From a checkpoint of a small mixture-of-experts model trained on Wikipedia.
Size: 8 layers, width 256, vocabulary 28752, 92.9M parameters.
Experts: 64 experts in each of 8 layers, 192 SwiGLU neurons an expert, 2 picks a token, a softmax router, a shared expert of 192 neurons.
Training: 515M tokens, 3931 steps.
Below are experts of layer 2 (counted from 0) of a mixture-of-experts language model. Rows are named router (the router's row for the expert), gate (a neuron's input weights, with its number), up (a neuron's input weights, with its number), down (a neuron's output weights, with its number) and show model dimensions 128-255. Each number is 500 + 25 x the weight over its row's rms, rounded and kept within 0 to 999. Numbers have three digits each.
Before each expert's rows: a language model's description of what the expert responds to. This comes from a sample of Wikipedia text that the model never trained on.

# expert 32
Late table separators. Pipe separators after numeric cells late in election and sports table rows, just before a percentage or line end, plus "|---|" header dividers.
router:500499492496490490499501482498486486501499517475486495486498462492557490550468526488473502466502517530471523500458526496493484519544517546500491483529508526461464567518499458477486473483453458545497480500495514432525469511509512481472503522528546517484527529473516514509518534449523485516502508472489489524545478491499484476479478525519495504543481553470519515508514508520494533498484
gate0:544542455494498485484522509498485462482534481513497494484475459519467515462520465528455506484498538522498543499513441539520474508499492497495466509510495566585523498490474470486519473508516506499511481536504498469501492468499503524522494513532490497469461505479493504490495497555486504453532498503478535476476538542483523474524495479484526515527492508499514531478476502552504494529480
up0:518506496514536514514512500456489494505548485522519496500465438508474470462520490507462528481486508539488529466517432525507474524467487477494485510509469563537536494486535500482501446461506498479491478505500527494519500486520486543480471498514517528519471546472487497507554508552459483495507528508475542504480512525482506499471458459489503522521483492453525549484479491497505532489521
down0:494517475518542481491514518512514486490513530530517452519515501485535512454520475522456512457455487536514502499555504497485489503443542485508474508483531470504506474507513467491516514464512511504485504525476516521522504500502473483533517516488474555514508501523460487455522489483473467484505500540473497513517465477508472510515493497503500557535471507489484537519482498497492514500491

# expert 59
Mid-name word pieces. Syllable pieces inside proper names, often right after an initial capital letter piece, such as T-ro-feo, Fel-der, Kal-ining-rad.
router:511504524503500519514478446557476522495520502534510534490462495502451499501489510502508487502482524456531511550486518486502456518464507490473471456476502546518519465518521505500550532509535551438547505486552500494459524524537519512478483534529507489497487485484499478502463500497527518496490514519512501482489521478517516491489515473494489502536514515476548485503501514474516447480476
gate3:523525521533515521529495511478500492547533528508462497510519480490483508529480507495491488500502482515501490487488502501477501470511501471530507527491574501509509474520493553466471515507492465490480503487484556473542491504504521484465502480485490483486529508490514500506470488518509467481508490499526494489468501485430459545505512502497519517474516480505514553533489476512534505497474
up3:445512491509496448461524492524520488456469521485527508520487465521491496473520456500487514495473550468468492517511489496507494517515494514474510472490428511473489522496490443511528500500518546523511511530491472511495513511486494500518494542492540530517465477539512510505511525474518528518496475518482483490538487520551546464459478511486494517525470498522486451469527533485485516550489
down3:480485509536506467497483524525527477517465508474490540515518482513477572517451500500516559502521487507560485478523468529477465509514459491524537541495473516505491508472504448511496482472475458484473469489506531500482521541526493495510509507518482525522468540562507508478491496529514480484449454500511441492504469474486512522494503496464483507500483531513520551498488523492556515493510

# expert 27
Digits in numbers. Digit pieces inside longer numbers in tables and data: years, codes, coordinates, times and statistics like 0.688, 1:01.11.
router:474486498486473502525499483550493485500528460475492514521518508498541467481485536492501487515452499545522501489536473516498485456496483490537478507571531484519524501537501532479503501524460488511522496461462521490565492470511493523520506496524545501457491483441525502447547463478527497540526494497525484505520502483498493552472492474473490510469564498510513512509523516505534513482424
gate3:527505496491499471520505473499504485492520498484494457474532514517526430526509474474465490523501519475478514500459485460470520493488522520472491474547486489510490518522489509505509520471496498460493534478489522500528517480464522527480521483484515537482541521512487467505505454510514498484478476483459485454497489551522499511471467511461557521479437500494503479534489476494477499496527
up3:437514507506497514449481520474505507488474506520540555541480507480436532507473512522502559502480487488502493524528531540515485514520488476477493468470487495492499474500503486508477503545475496515520468516512521486489495511520489472535461508529486496534463491467494530491509542492498488494543547529540500535503525491486500498500483494488499515520542502467467515473501537521569491498452
down3:494514521439450514489526463497533508506519497502480484487490443519486475565500517503532480504507479496504501501452469491478511449499457521493491500476511526512491483532466465545493515420526506538467519498520514496489516475477524523502491526507507523509489546523500488541501496461514513477485477529524518423456479479519502494478496523505509493490478491528503482468480494494464517453506

# expert 46
Consonant pieces in names. Consonant-heavy word pieces early in foreign personal names, often right after a capital initial, as in M-v-ondo, M-av-is, Ey-j-ólfsson.
router:508458489475467495487492483499481503500519502532504474509444497505500514470496524504480502493486507488531497597501539505508474542512452501446504471499512530527482519494470541497555560490507544440540512548523518491484507467518479516511525511563506508517507495503507508532497510503469502496465505507470489530480515516508510529468535501465482527516510489505473485512512526499484467507467
gate3:499499512500570507542481535502495522462473513472460511499494504490469507508478475519546490529473514491505513487491529498494518444515480462441497505476475509505484519526445509494437474526518508532510509520473506510542501489516550531518527532536479497458502560529473515487418515473481474472526511500492509508523499494498518523505543511494496502496509518484493498456496495494537454490515
up3:473526487474569500521497482480513474483486496558461475508548533519498512495468503471526512509496494465519536460512473484498501478514507445452466486507520481544493495473511487465498485482505502504510494517514501488543541449492518509501539521493455453514530544494491517541470566470514489486509523522470515515507523507498503530525552498522498506483503447478477515479471510482492511465521
down3:496497506525510489514516503499529523518538507533477520472502523473509512510525477519496502454459483534520539482485526512539516508569512500512476501490520518541532448473531505500490513500479537464531486489512472487485507439538531513485444498506507452504511489537482503488476507525511514440504544484510535494495471549475504482484504504499515467482479481519508488508495502493480538508498

# expert 28
Sentence-final periods. Periods ending a sentence, often fused with the final word piece, such as ures., s., age.; also closing == heading marks.
router:491515476530512453507500501467486498497466527478471500481484503477519484537512525479476539490501508548470513505490493514461490496501515547514554498472513531490477501480513519453439447492474475500505472468447513487507484484461523503448514517537491507482466465485532513507527513492528492527487476464507513493497549477491502520494463465502503485490483498536498470490478483542498535541463
gate0:497510531496517547479447490495486461492499450470453533493476522524511446502483465473493481460491499498553530529513490481537510503514549492510567509470508520519527528557457504538505485467518456472515493472494491496528492484486507532519513508471510505494521508514508492481502454523478490478473533526494529457471486503487502492496512549490476526493486550516483510522552520465466484484489
up0:529489448471491550518478505487522506481488498514485496473499480537497482523536508546492493480509482493550524507485510515515516523495502508493518515465507425566492490475517507488497462506535499502515465466522502477523501534473477519501458495507523513505504481475502490504456457510460516529484493494469535445460493509561499473530519498507552470498491530471476539514535534495475529478537
down0:523521479507487492514522506541534514515470513514524499516497462515480493523505527510521511527463507468492491501479521553471498508525408543465539489483501459506437477468517497455489506496469528452543497501479492495477443557452515449497466509544509536491511502457512513511473503506493516531485505479494491490522529520522471479518520473533513474499497493485532489510487485515466569510496

# expert 55
Hyphens and punctuation. Hyphens joining compound words and ISBN digits, plus colons, dashes, open parentheses and prefixes like re-, anti-, multi-, as in Depression-era.
router:489564503499509454477532485487476496512522545457488542489537509481532451508512525500499495475500504506458521510482515547453513518519524546526537497465477505451472505491473497494480475482502473484462490472456529474557456562460498504536504467501473522540518530471498513514489499505529480515494476502491506509499558499461486512481527466468536517488510517520512486495498515530469542493507
gate0:480489492481492484505497501547510531544532512549534529497465512498505506437504443485489511489532478478518485503537531481542419516501537462471500501441499503495455519474478517484458512526522530501488491473518531531532489519487490462527537520532491457514478496535463503511486456501464494525472511486479483528480531520486526493461519471525504536522501520493518478545526481529496504537503
up0:517492465472528485498519465501462493470480524467522487515553489512477506539477479511513483515546495528471499451471548523487503473491504499473527469472528465501535539536524519470498459489509499507471499470492533507520475526475501523481544515449478504471491523517498512538495493501496492517488485451525501485484447508491447497478514496508524510497473490497482485536489482502522524486512
down0:509499475511494469493487515493508465505497505464495540435510467507532486547505509486501474493480514477465489494518480449537531485501448482553526549525508549504478518481481502533556533487458501511527505479495482487470515492521549465496474510488512493489517508509452567491544546501490465481480512537495499476529491486511504491563512503536481494467484470530516451485499472497518549499460

# expert 21
Be-verbs and "first". Forms of be (was, is, were, been) and ordinals like first, second after a subject, as in "was first mentioned".
router:525457499530475495493473453494510475496454522520478520502513520468526539503485533517499489515528471556520492482555490505505539475482526513469510478549516456544480521496540535489504510497501487492476480517449512514461529517505506512477523477535447484516497480495536469489533505477492473499515507493509457507515515524470446500515491501496465475527506463493555525488548478549481488493544
gate0:495514470524487535481508518509524500501490518476505499490483497513490486450545504511512432478512533464486501450526465522513525473508530517457489476495485489462538531507513485499478510476522523542467512482583476540461487513485464513494478468524494485509498461485509528470533479502481534501515514519476516497437492530470456530527507529449468478475438489529530472478484488506536496483514
up0:512473532475520501510534505518488513520518514556513504460520494509512507505447508507489552515506500526537513506501535498464469543444451501524495505498519497491451469506515508468531457471487525455509463539446532514486523501528509501506510487486452550516530483489477521518472507456501489474511505493517488531557496532477573480428494509519514517517544536464492507522485475535484545503524
down0:515530520510486522492491537485519520515536463477503498498464497482483513497511475509506466486493494495519532504501496531491532484539482491534495504484495470516459526463514459536517497429520473545485439474519448470538536462492475520503490497512544507521507480491528468487514508492519490517519529476499468444497543546466504510508467531487503553456470524485470498460481534493501492534490

# expert 48
Names in sports tables. Word-initial pieces of names in sports tables and rosters, plus or in fixed phrases like Qualification or relegation, 65 or older.
router:483408442444442508514468463562480543516526482511514506520487497516506483541520512477526499481477532529501481522512526488518471462497494474565513456489508497510518511497493513514541500528468501464487526528497529552484492471539459483444490554528478477504494495502506492516472542515483535470485488478497494498471454497494513490534523509478497502510495534516486507503523531517501451475472
gate16:515437499505493470476494487475519552467490516483559491517510532480475489503477457533460518478453498509474455522468481523528491465479466497492503471490498498529474511524504501455502467477506501505546505494567507464501477492508492525469505513521512490467507521544509468521504521521526519490527484501500497542438507496520495472518467525531514509538489492455476452532516482479467510541440
up16:519449462473525475511514493490495530473484523473529520527566521460480479521471479542509535485478491493500427493465474499518513482487486510491505480487483504526462524491488528460497479473492517484522519508528492485484495463522482518488482543517531464499514536558506482529529513515543531498490445517493483516456531502502472491494483522509525504528488513475461451520524495487521466533456
down16:464486532482497505507481517484449456485494523524474513497553505472513499478491523488501515523519546487509492509501529497424488528502479513498509535507493519496492509534493484458520545500505478445472476466525495485545585490493520502528515503481507496474500530472494507463548485498481528481488496515476511539524460501490498523498513518507482476501518512466480456530530485530581494508538

# expert 31
Common noun endings. Closing pieces of common nouns, and whole concrete nouns, in running prose, such as w-age, sl-ide, bl-ame, fire, damage, treatment.
router:485466529560492484504460541445503493474480480450518496513502494521498500500497477490503488532508532447474489465522509468518449506535474521466504490507490509467481489501474511536521546537502538483535506514486458529495481553429501501562520442476517520468458471530466494480528491496511478496508516497485511481503472531482519507510451482518499488522477510495484496497466514506526529524499
gate0:529492472510502512471507500537483525481523509491499513458467521539495510505481502492485486501528454526480509469545474478511494464475500510498466473536540532526464433479540497551546524516492478488510506501547489502519536464542513511504505519523507467470455500450499538495491487492527458527488522503560497509545490516553525482490469487500486485465543525483507498512495500533494477483506
up0:536478453512521534481526496544493525465541493492505516478477513556475541485486502487477506506531498500474497462536498503515442471487483501522488461524523503513517488524493506532535518487504474508520544499532506504493520486544506485510468545512524476485434506490477546514485482498507498498498518476544512515550499501499493496478482517509481469493502576463501490508500478539496452482502
down0:496533496500523471481527506498497505514561475521485523490480485513507564475495524500489470510490471479491526479542528530521561501498502482458476489512518528484482498514465455470507507506485488467516451515506501478521492492467485463468494515523533476481461537523469506568469492509499509512485475490483504563482480532547496501507511459532454493544479472470493496495536504528462500519481

# expert 25
Foreign surname fragments. Middle or end pieces of unusual personal and place names, often after a capital initial, such as Jo-es, Ke-es, Sh-y-iak, M-aki.
router:517516529489501504505530473521492503507466506509501481522467524533475475475480486509472515503492511458501506542492522503512484487505481472478485457465494499500498498498524546469546523492487556519536544540582497491506519480548515502532497581487502480484485513454538497498476487468517443475496487502505497522503524501507524502469510501526474484490488459477480500491527525459514475535391
gate0:512551498483552505509500439466484510506513467469519503464509484495513482517492474487501537494506515484534491543526508493577510448496488525451505489522506479553480511512490565440525451467489542481532478544477494535496526503506518494511497513516513459493518520454466500469469503501480487495475469488475535466467492502528529489479479478492449506457486526492462535516495520493460505506497
up0:526539525518517524558504511476494478454517512540501528500476478502499507528473500515559499508502501470512492494515477507484505522471529428515506561505499490507537523478487496496515502464521512479490517512497511486566464523501492527515478504548534494478504504522531508477471482479481476480520538475481496479491468496506502498521456503501492458499513460475542492517470510496471494479512
down0:469486487483524489442488499508507495506464494519519494476562505491517483489495498496505521486504527481523493503517552503517473489492448486490482519503461504491499481475491479538451511486508524517508503486532559481473538498467463510454521481481523460501459458474487524570512546558514488523495507529492479506504477530480470534484524512466522516483498479520484507501520486528485496531498

# expert 47
Number pieces in ranges. Number fragments after a dash or open bracket in date ranges, scores and years, such as 21–23, 2-3, (1798.
router:474534478495470485558525490570497508515568481479513524523548474488552468474495517515543484509468498542513512534523479507542482526476502493514483512535528471481542493512487512477490491483482502476499487465448504480529490507487496524509515480507524478514539478467491493478493519459480475507495457482525488527513520483470499540502522468483467505480536453539492500522492500513497496509453
gate3:502555479519451505525486479503527472513498524446570456487508554501517477487505513512464476479526501518518558479496488481503575462529516491520504528455537498544497515525521537490500469479526503474460514466516479502513538509525515506510516485482501479500492482439506523542511487525521499496460474450493493539512462504499494520526518482553484493480471553498468504503514466491514484557550
up3:522489505486518509480510517464506525476486480556436496517513484514509588509526496502524537523462480501511474532522533540505467522482535500457511483494479487454516448536473484533486550507456518534531478525525496488474476471498458484490522475490514535498487499563474505515477497482473516481514504519518512478487526514499507497510515544448482506527498454467542490507465518469467533451491
down3:487499522486487525529518490485468465484494550425489489523527483489492520493480502521447483527499518462521523537511467481486516494498514481547475528493490505525482501520529493478514476497502525491461516497500526546477519501483546505466490545518503532524552522501508456473517480504508502514515474485473498504530492510480503486531505506537471471496508469482466463460493478504505487507481

# expert 42
Auxiliary and linking verbs. Auxiliaries, copulas and not after a subject, such as is, has, had, have, can, were, as in may not have.
router:514452534514497498478488510451511473466468469469471486499464505479520515462502546497519511524522490526492475471497508519490524501469506473482472538492489498522460512456489553518507514516504490513470503527484479526441539521495508559496497445505513481490511514533514480500530498568521497511513507491494482521514477527476521460493525537487543484496473488488529515505502503546482508490507
gate0:488499499523472501494505451441478523482507513543527533532472494556495454460473519455509497487475514450439508520515495550516515481496496490493506449493513554472559519501477546522495499515513486467517465508543497489474523518436470516511493467498522500480496547580463475498507486518503489504502492484501504488505491504474486453490503555491508518491482473517496482515478513503479477487491
up0:533536495512529531502515462476499451491495477474523489505507511504569509539497476543471526535492494483467514499545483522520491520515507436466521495468521496506486506523517498479466550513549456497492450507504510499486468539461456557508487495515513462555500523501526464497498511500501471513523487486560535511460514537493515482543506543468502447488515492494486480526439492466516461489512
down0:502446466498441456509500478491537453501457479499472531528477497481524515524478522468501522505496489537532495519489511495503500512463511522505498500474523514552543506510482520480487575491441507506504496476520440513499507484477496511491502467457493530513499481462495520512455514492506520571506469501504528488472509506469511527473472532524476482536527473531484524482531528526488477441495

# expert 63
Punctuation and dashes. Periods ending abbreviations or sentences, dashes, colons, dollar signs and brackets, often in tables, citations and taxonomy lists such as Cat.
router:508502457516477493494488508524459521502519511471492538534455537502520449531498515496502517487475519525502512588506503491490443508492516511503541513525514526466494529460486512452480493479482485557504500482492516462551494497520504522481515504527495513503517481475537506530491515475495490506534443486546475490497518526470520447489501496477505516479462487540506490499460513503479465520459
gate0:517479475501506510448490489479493491533493499478512529495487466511459521485536461604481476504487511467517474449520481554444492479425543510485528539511571547492490514499510476484515505518509492501501508489551501523460484519533501483478452511499476492527453501545543469505465482525512510501466479491511483473464507520537480485532517486482542480458473521495489495489484467526480500495473
up0:461533505476514474531516502491534487463514515519484442520481525463548485501474544449510487546504470515494520546462505463523501509581482528519475469503473447537491509515517514518513514496485501507487510543450496488519482503442518497503522478491508511477552467455474491495546499470489483507521539523488503498526503490501498538524495507531458512511490484484543479510525530496501497485528
down0:527461459535528483502520489493504492509487532523493537511534502508475554508471476469531507487508499529517476485510501507509481458489517504435487518456531453513537462520501486517499520484517493479496458518518477486513464507522490449533494542485497509493504516489485486464472517521509505486470497513489502540494507491518510513524503459463509490473479534487490514468453479478509505509476

# expert 53
Decimals and numeric values. Decimal parts and small numbers in coordinates, statistics tables and measurements, such as 9.1 m, .4, 57.3, 14 km.
router:501520489524512485513543466489469490499556487468466507504501472457518484484459441517510511498512511541485505479467482519508487498539531505540536495533508480490515462510446487501463496476532463480516526497448482493560477496500482524487489448495535486530531499481505469513525505525510528495520496482517468523498487530481494501472478520455483514476519506505534496496506516543535506512504
gate0:527495542488457536487473455520536521517496460504467451495468512533503507535530500497541517566509496483504502510508506517505463538475519526537539515541511466468507457486488498485496509492495498481514474537532484542484474492486508499465493511558509490503504484463490444506526459456496515504528506546497509544517538507494452500440485532469492527542496496494448533497530497491497495478481
up0:517480518504504542497535486491536536523494467525473512493430537527497478514492501472546518522477477506510507505512520511499486496514492544490529496521487474484511475483485494472514508471513502465489497561534504494524503480507478498501493491546533454468526461463491456530530464475469519513528508515515522539485501523493464518467486540519484485545517552483497528509487512496498514454510
down0:531521458502531479514520502483472505504503469508488555488547502496506464512480520472490497493490478524534495512477529459520519528511495465475462471450508473484496505489470498500501498527463496486498458449444528452535507467519476493491478489507492504497489509521498529496539495468488467517503555457502557503492504453523479524532458543489492513517521494527535511523469542497497487470544

# expert 60
Name-middle syllables. Second or middle syllables of names and words after an initial capital, like F-ent-on, F-ant-asia, Bird-man, Br-uck-heimer.
router:475518495519456546490507474552480505507500484501484520513461486545467526493475485493483460513510485463485499536503493500512501544435480511486489530485492521502516508512518541523545511487525498508518505518523498489515493442546487514503494548464504486510509522509515524539505484491477536480466530546465493518500508503508476498446518495494491515492522471487462523490480533467508520522474
gate0:463506478538488514532524504500483497505518434513528544487461524491517510483484516506522534518473470492501499563544463540559492524497501484522468490539490478515526521520471529462504490511442512531532484503507473480515490470473485483481446536483510503495519484495493480479492515495510503479515527533504459480471566515479517495471502536477511542499464494493518532507474486528478506534483
up0:502480498500454503505498483493517486513511513513527547480459495549456524524467469523503499515490458485484501498463511509531534539512450495480509496507513470469526490514482556490522479472486543515511504523473461483511507518479534515494473492503482513475522505502490453534443546522502507462534491446499483494508520476508509471547508520506474544524488539503529515532461520464529484572486
down0:430507526473509524507492550510484483516522514495468502481507492481497515501545495483484460474532498477512458468488511444489494525508456442513512516465518511508496572462492479504525495508504495466513474474532525503509474477474486473522533458468496524501474550543491471489494506479501513474511515525521507498456498510474490496466523484473506496488540489503519468539499482532489516467534

# expert 2
Comma-fused word endings. Commas and word-final pieces fused with a comma that close a list item or clause before and/which/including, such as "es,", "y,", "ings,".
router:504463498512534533501495511491531505493444491488496498507533513507523474523534506493497485495494536477454503465470522497495535505581553526510508493504491481485499475511535509508544485464480499547487510489495469529474480531448503477525496487503479493562474479519490535443508488483492465489505413523510534478501518553520509531491486474478522490495514471490458490485485504483481564542451
gate0:474500504490528498500501511493477487484499506449495504500474475478543544511458501517491507442459461515455485561516484452452506521518498510491493447486473461477516483528473519498506469485557548482514531502518470480481507513515512443476514497501473468501493506516473518505466512480565445484535534503536502499520494512501501532468527483501494498498489493477475509518484540482500504551485
up0:513459475503464569495503485502544536516494507527441497512523481510507480481544519525530481545539507465510484490516477523499497499459514443489496500472478451521456490507513530525493511507472439570508451528489478531486509505507515496514497511459514492523517539473476482522503507486487537461477537553516503506473490518513503467505473507478515493489508520502499494474502438517526499472499
down0:520529522505539467493497505530473499488512476464505525462434510460500508495448499501493551517465463503470513506478496478499512517530466514521552458506507518513587502524514433474506499490516529463507518504502539431501494482527442471535529530506517511526462458503527508485507508509527497509517523468527490544529493480486494513491513500514498509536521460501546518522542500498507474506469

# expert 58
Commas after words. Commas, often fused with the preceding word piece, separating clauses or list items, such as Prague, Rejected, movement, Newman, Ochakov.
router:487510428503507531535516479487532522518483528480487499494539514476532482529499461492498489505514522497480505481476546508488528519538532518516474513498531524503496459460531481502518463459504488605478540471493499484502475512509509488502466532522508505554475480488531526482527514484479474480511439534537540487533515505512521518497507488463547504503522502507498475494481480481482530543462
gate0:519444500490490512466527510509458492470524502479444528520479503513508505528522510448488500544515481507525517508496548476491471481513503490498481449444514493451486520516510505528501490532508468487496490511510482463531521537499506527499472494478491513480505522510461525517515499518545515504445540496473469518467552500521493535471504491524522519504497499518500490489496508487505476529517
up0:533456475481527495454539494497487526504507512508485528511465511464481484533518494470495511553496496536532496502501531462491495492541496495478523485461505493440526503499482523534503489495541478502502469523497457461542539503530547521489498494521521509483483564517469501470511472498561516510456498471502453494476534519498488502500494484523510503497505486492499537547452527479503471533501
down0:499526509560495466482509478502501494506494516500509485503495471501471481479541509530486470486493528481472497508471513519521511474515529500508504537519498510523509491449524498477520532455482503546472483495522483512484505509480535490493457524535493493503454482489546456491507481444497507480529501508518523445542504506455482470506528516439517556497478455472504519505491482493500485523489

# expert 17
Table cell separators. Pipe characters separating cells in wiki tables of filmographies, awards, results and officeholders, plus some colons and semicolons after names.
router:525483507480525518473498509473493471462513533490484526489523449496500465537515538505496507503507512502484502529455546468502513559492508498476498485545480490484495525494512484486493461492486506552489466528494524507500478532467491477504476504483505525511512492454506507519482509460515504473508542535531494534497507480485511479519538513485513487493493510504524515519497472519495556475462
gate0:490507516499484500516500518503507484528477516541540488500530506490481504479477486476520511484503458538531525527520527478522539477502444489479476476502487484490504539549487502489505493532492504512459497499467487479458528498483462506511519514521499475478537518467493459514505489520509509512545497508460530489528536492505524486524476541524480506461479469524501470515532534507487550496496
up0:522545494482481524511560495546487475508537455481492485468514523480518483518474502460533453517473526503483484472514485511499486489513533511497525513499485505486479488516522458498547487503525478508515512514548514497532477512481482502486450489507482520487518568529481533530479489507494493490491513495500487525477520446500532479509541493524480490503498471503547511460516467535503529472512
down0:534517458522451509514517530486530511478481486500534530522534506519549453539505554471487495477543511497515475519481457506511495462490498462537452503471539490517510492508490474522474490511517495539526475486492504521472502466497459534491513480527463485458516524498543521503519495531494542504487492508523494525487522501522517513525524492470473482510468475494516550477461504477484506528528

# expert 50
Scientific name syllables. Vowel and syllable pieces inside taxonomic, chemical and enzyme names in species and taxonomy lists, such as "Flavobacter-i-ia", "dehydrogen-ase", "brom-ine".
router:524480501480484529512513536474510492457503446505508516517524517520491530512518529502481487486514520535476513481456461548454519467550522499474531478481531499482528501496469492507500441509480447500505511480495484509527482441476477556508460493450499500531523510544469489512506517569519503495494543484500500449477507507568517476507492478477482512488504518472524508500488525470503517506489
gate3:507460506482527525490491509512501527467483463484501516505492473521519533527488475543519484515490463482471469424477469536525451458487458503468521496462499489501519499468486521524501502490559531539510465507531533508455505487487491468492493527527523483509525537507464526493503490494499544498505515536463480499470540520504512509476476512500490511510483466487531495504503493494463540541490
up3:487553557523544518527513481541525462502468471499504499500501554529483485507504494553521505505446567483528479451466484480498543488485519455505479504484495495524563519499514474465494519531517468508490496454486478502519485480473529484508500531501564548518570516475478474485505507526510491479525518462538483492448488476503532472520487472484483507487501469476541502519508499493474465473504
down3:509483518483564505497540521505467511499464482494500522498524490478465526487474508479499462476473479492494534523549487513491494514540471471449529511555460496470520515513505472469490481531469473488516505484502556481491483507496500495480513488508462479506532507471476486460505513499505508516429490490514549500541490496472505518538499532511490515502503516468479461469513530488494534539484

# expert 33
Institutional and place nouns. Nouns for roles, bodies and places after "the" or "a", like member, district, President, Department, city, often followed by "of".
router:507550466520534458510491518486492524515501559524499537503531522526544536474502457505497490516530477466499506466500525505494521532507518488497512478514487474494475510541501458498425508498501464505531498519467489445466486533530532500536510480466533510486478495513472497495468504476520518496447484480529497489453489512505457472495495482575475443493489475494504510483487481465501523511537
gate0:456515471497545496507487494496512471477492514526499490474497490489506494541490504557499508484522500497508509543503519520467499496475496500454510507497520495505452517504523483451486503490508514506505510493467533482466517518484506550521480491507489484511488482400479528482499519479468508513512489486506536446512510502501519438476490489522512473483503511465514502524526466464514507484513
up0:519517466466539503497526495506502471500452508494505559491490504481519491542496517507498512522499510476510523533470448508504481485468505458489481523473482506491503530494490518467499506474530492487509492461510513469501502539449474513480465528537498532499518476469518545460461491519466501501531504508481516513487490454474512503435503543464515498462518505481489522548543507460513475492526
down0:513476500550496502434470479515495488478533561515516504490511471544507499463511484503508524498533535475469512498524532506483510475551472504467468485520500483455499495490538499497510506482480496534514475511512466497528509498490500495482500494506545491481535533515496515472494515469538524485487559540488500503514493530449489508479485503502513550484464515538477486554475546513512495474482

# expert 30
Word-initial fragments. Short first or middle pieces of split words, often after quotes or capitals, like 'em up, D-em-o, un-ac-ceptable, Sh.
router:524446518505468511498512545443529516484527508528527475527493530487492495480516520477486503520499527462524506496523486487461517497495486528464457481476510533496490514495489528502536475522508532457568492469504519487516484492431511511531519407519473506505565488501488511521519538540483506545488495502485501472466497515491529512495489514491464562483486500499484482512479530474480504504521
gate3:436440482523483505463517464461497511507577463517505481424519481482503529513501490483487535491530504479518510511500548473454525489498508511456490479513516534447501486519484502511461511509500449460547503484506490491526494468483491541530480474493516503472480465483465515489554508525527478505508517472542512525463478473493473516541503508504498508490500521494535505525499534520503492456512
up3:518505497462470512503467535505494482494427517457482523568512503487507490516503500499506475504475501501483513459513455503499474496489517462495516540497488476530497499490502504465529513482504534517494499485515475509451514546500520464502497500498497485532504492542496456505488494456508556484495504542464499500498531507511508490503518501507479530518513520494505509482458484517518504501512
down3:454519531507526523511502492445510505530566518496500493493502509520483477492518488487488476514465515491493512531518502515518537510529521507453466499512508490508509530495438519517509511495494537523498500484480517505517477476492519528512479530506504480498474506499469546478484510491495472580478504524518534524514435500455481492459467485505491484484527489503514452526534539491448446479483

# expert 45
Abstract research nouns. Abstract nouns of work and knowledge in expository prose, such as studies, research, work, services, evidence, experiments.
router:488521500491506478515487536435496496458485488478484529483552486529546528456514457520501512536548474474492491479466496541469515510507514487476512505496517444481486494493476489521426533512514490502494474465491492436471494494460495532517468438442535544480510516504490485482505489539536501499466518482521513474495524524495474481484514501515527501507468539522521491490496459502513512518523
gate0:522469494465524497523464501503495549484496524502533483465472518502516476447457497555465483467483502520510501469514479502512494536510492513518515477489488491487481496500529537496537542501534472501514490479471504534548554563506507485499466503509505515535517475520482481511522510520516520503539522508491479502500486489483464544489507561517459495502484518482492533490476494515465553468533
up0:520519513534521503518542468493466547485496491496515493497488495522527473489442515545464462458472526511497483485498475559494482492506544511494481498538492482470517484499491528454479526540488477464482483473505484500535516510534512518497482520519506485508529456489480457502480508497501515518505522463493497546497473502466478520509500515519491488460469477470532533509516465540489487508536
down0:518485515502513474488539499490502517498506466504504454491462415487494490499498509502467517504463526487482441560490489504509501505470507509471478486479461473507504511502527496506491516471521509521500520457493486537508535512542513461486511512538451462517477476506522478505457482474502489516509544501483477475528492498497508475496511516528484480502513526526500490485537492466486505498488

# expert 44
Word-final subword pieces. Short word pieces, often final y, ay, k, and words like record, fund, honor, as in "monarch-y", "minel-ay-er", "Kropy-vnytskyi".
router:504488519536477464529509501544526553481480508498479503518562516478528504496489526477515511500486535519495524492459499547530528493485509513510519515468537495478505511554537443516480511504482436471504490445503506505458497531460539510543506491441493516509513520505539500510492467473527524515519474517463522481503471540487507514466492487500495461504526518529504482503514513494496522536562
gate0:524483519490480510496527516493511498517515466492494490516501492517509518477498533453495474512505492498520507476470524493479518494459493507471498525523514510483461474526516525500455491478539471489529493493479527482473500476517493542533526522514507550506488492538517481447436474533511468511529506532536509486477529466527534514476524511502546511521472527540501473496501528503509467475541
up0:529474518512464505521487519489506492515496525484530477513503519514440523483512509495500496511553503489514496470480505491478514508473510539498467528489513506509458518514489474498475551508502512462526533502505507438483485482470517530503523514510499497477484489480514501478481475494502500531514504495498564529504542507520507503499514505519497488539497517519473503482511477465530464434535
down0:549539459429477487518494501511501473517496496519493534544495539520509512519515506504511545529459516427456508485483527479505480498500504469547496508538478462488516425472503496522483513482522499516497506512516476510498478499531504505526492520462474517473511487496498517488496530477531477543501532488451517526487479533476500512538507500489481468483496467534497533467485504494500519456526

# expert 34
Media work titles. Closing quotes after song or work titles and nouns for creative works, such as film, album, song, music, book, video.
router:476489512514513469501514503405496516477467531483513507551503485509510492481501516476527527504522472429518486519472523466507483499554496506545514485470504465458510534450496502545498496508489521499541504512462458530465487501502510493519529470529512501504501483536490533464536486481521445483490481509509503496516526502482507530535474522490502527460485479552515480491458489556471521486501
gate0:530500452527463485488501511513484457518507507548469486494486512540509510546473496469482526467494547478482547509516454483514517527482532522466503487514499456519509517504442451496461480492490452534479503502503531444532460489504531503531529487477509484517492500528486453463500482540468501515517515466486499475521568524483516503522499506514473566533482528503518473481499484475487491534493
up0:473495484508538526511523504501514516487457484501486515528456476511544486514451543506495469479449545471492492461520484471510524495502520451517483511482519472504539545478506521495474494500484522522464497515500474510500469460509497514513496534485441487538495457515493503453499489461498466495526493435464519509496468515469525513565528510510511512531507503496453529484486513456526499479504
down0:487474545496517493460489495517496474479496526426496506461510509506493512460530513502506485519486520455508497469505460491454483497543472506525537530500482524494496454481549522508501512528467478539456520527474455482468461479530505497508527517500525500551492497493532513502545497463514432519479524459509511505488508520487528453455504488503529516507532497504495522540491477529478443483492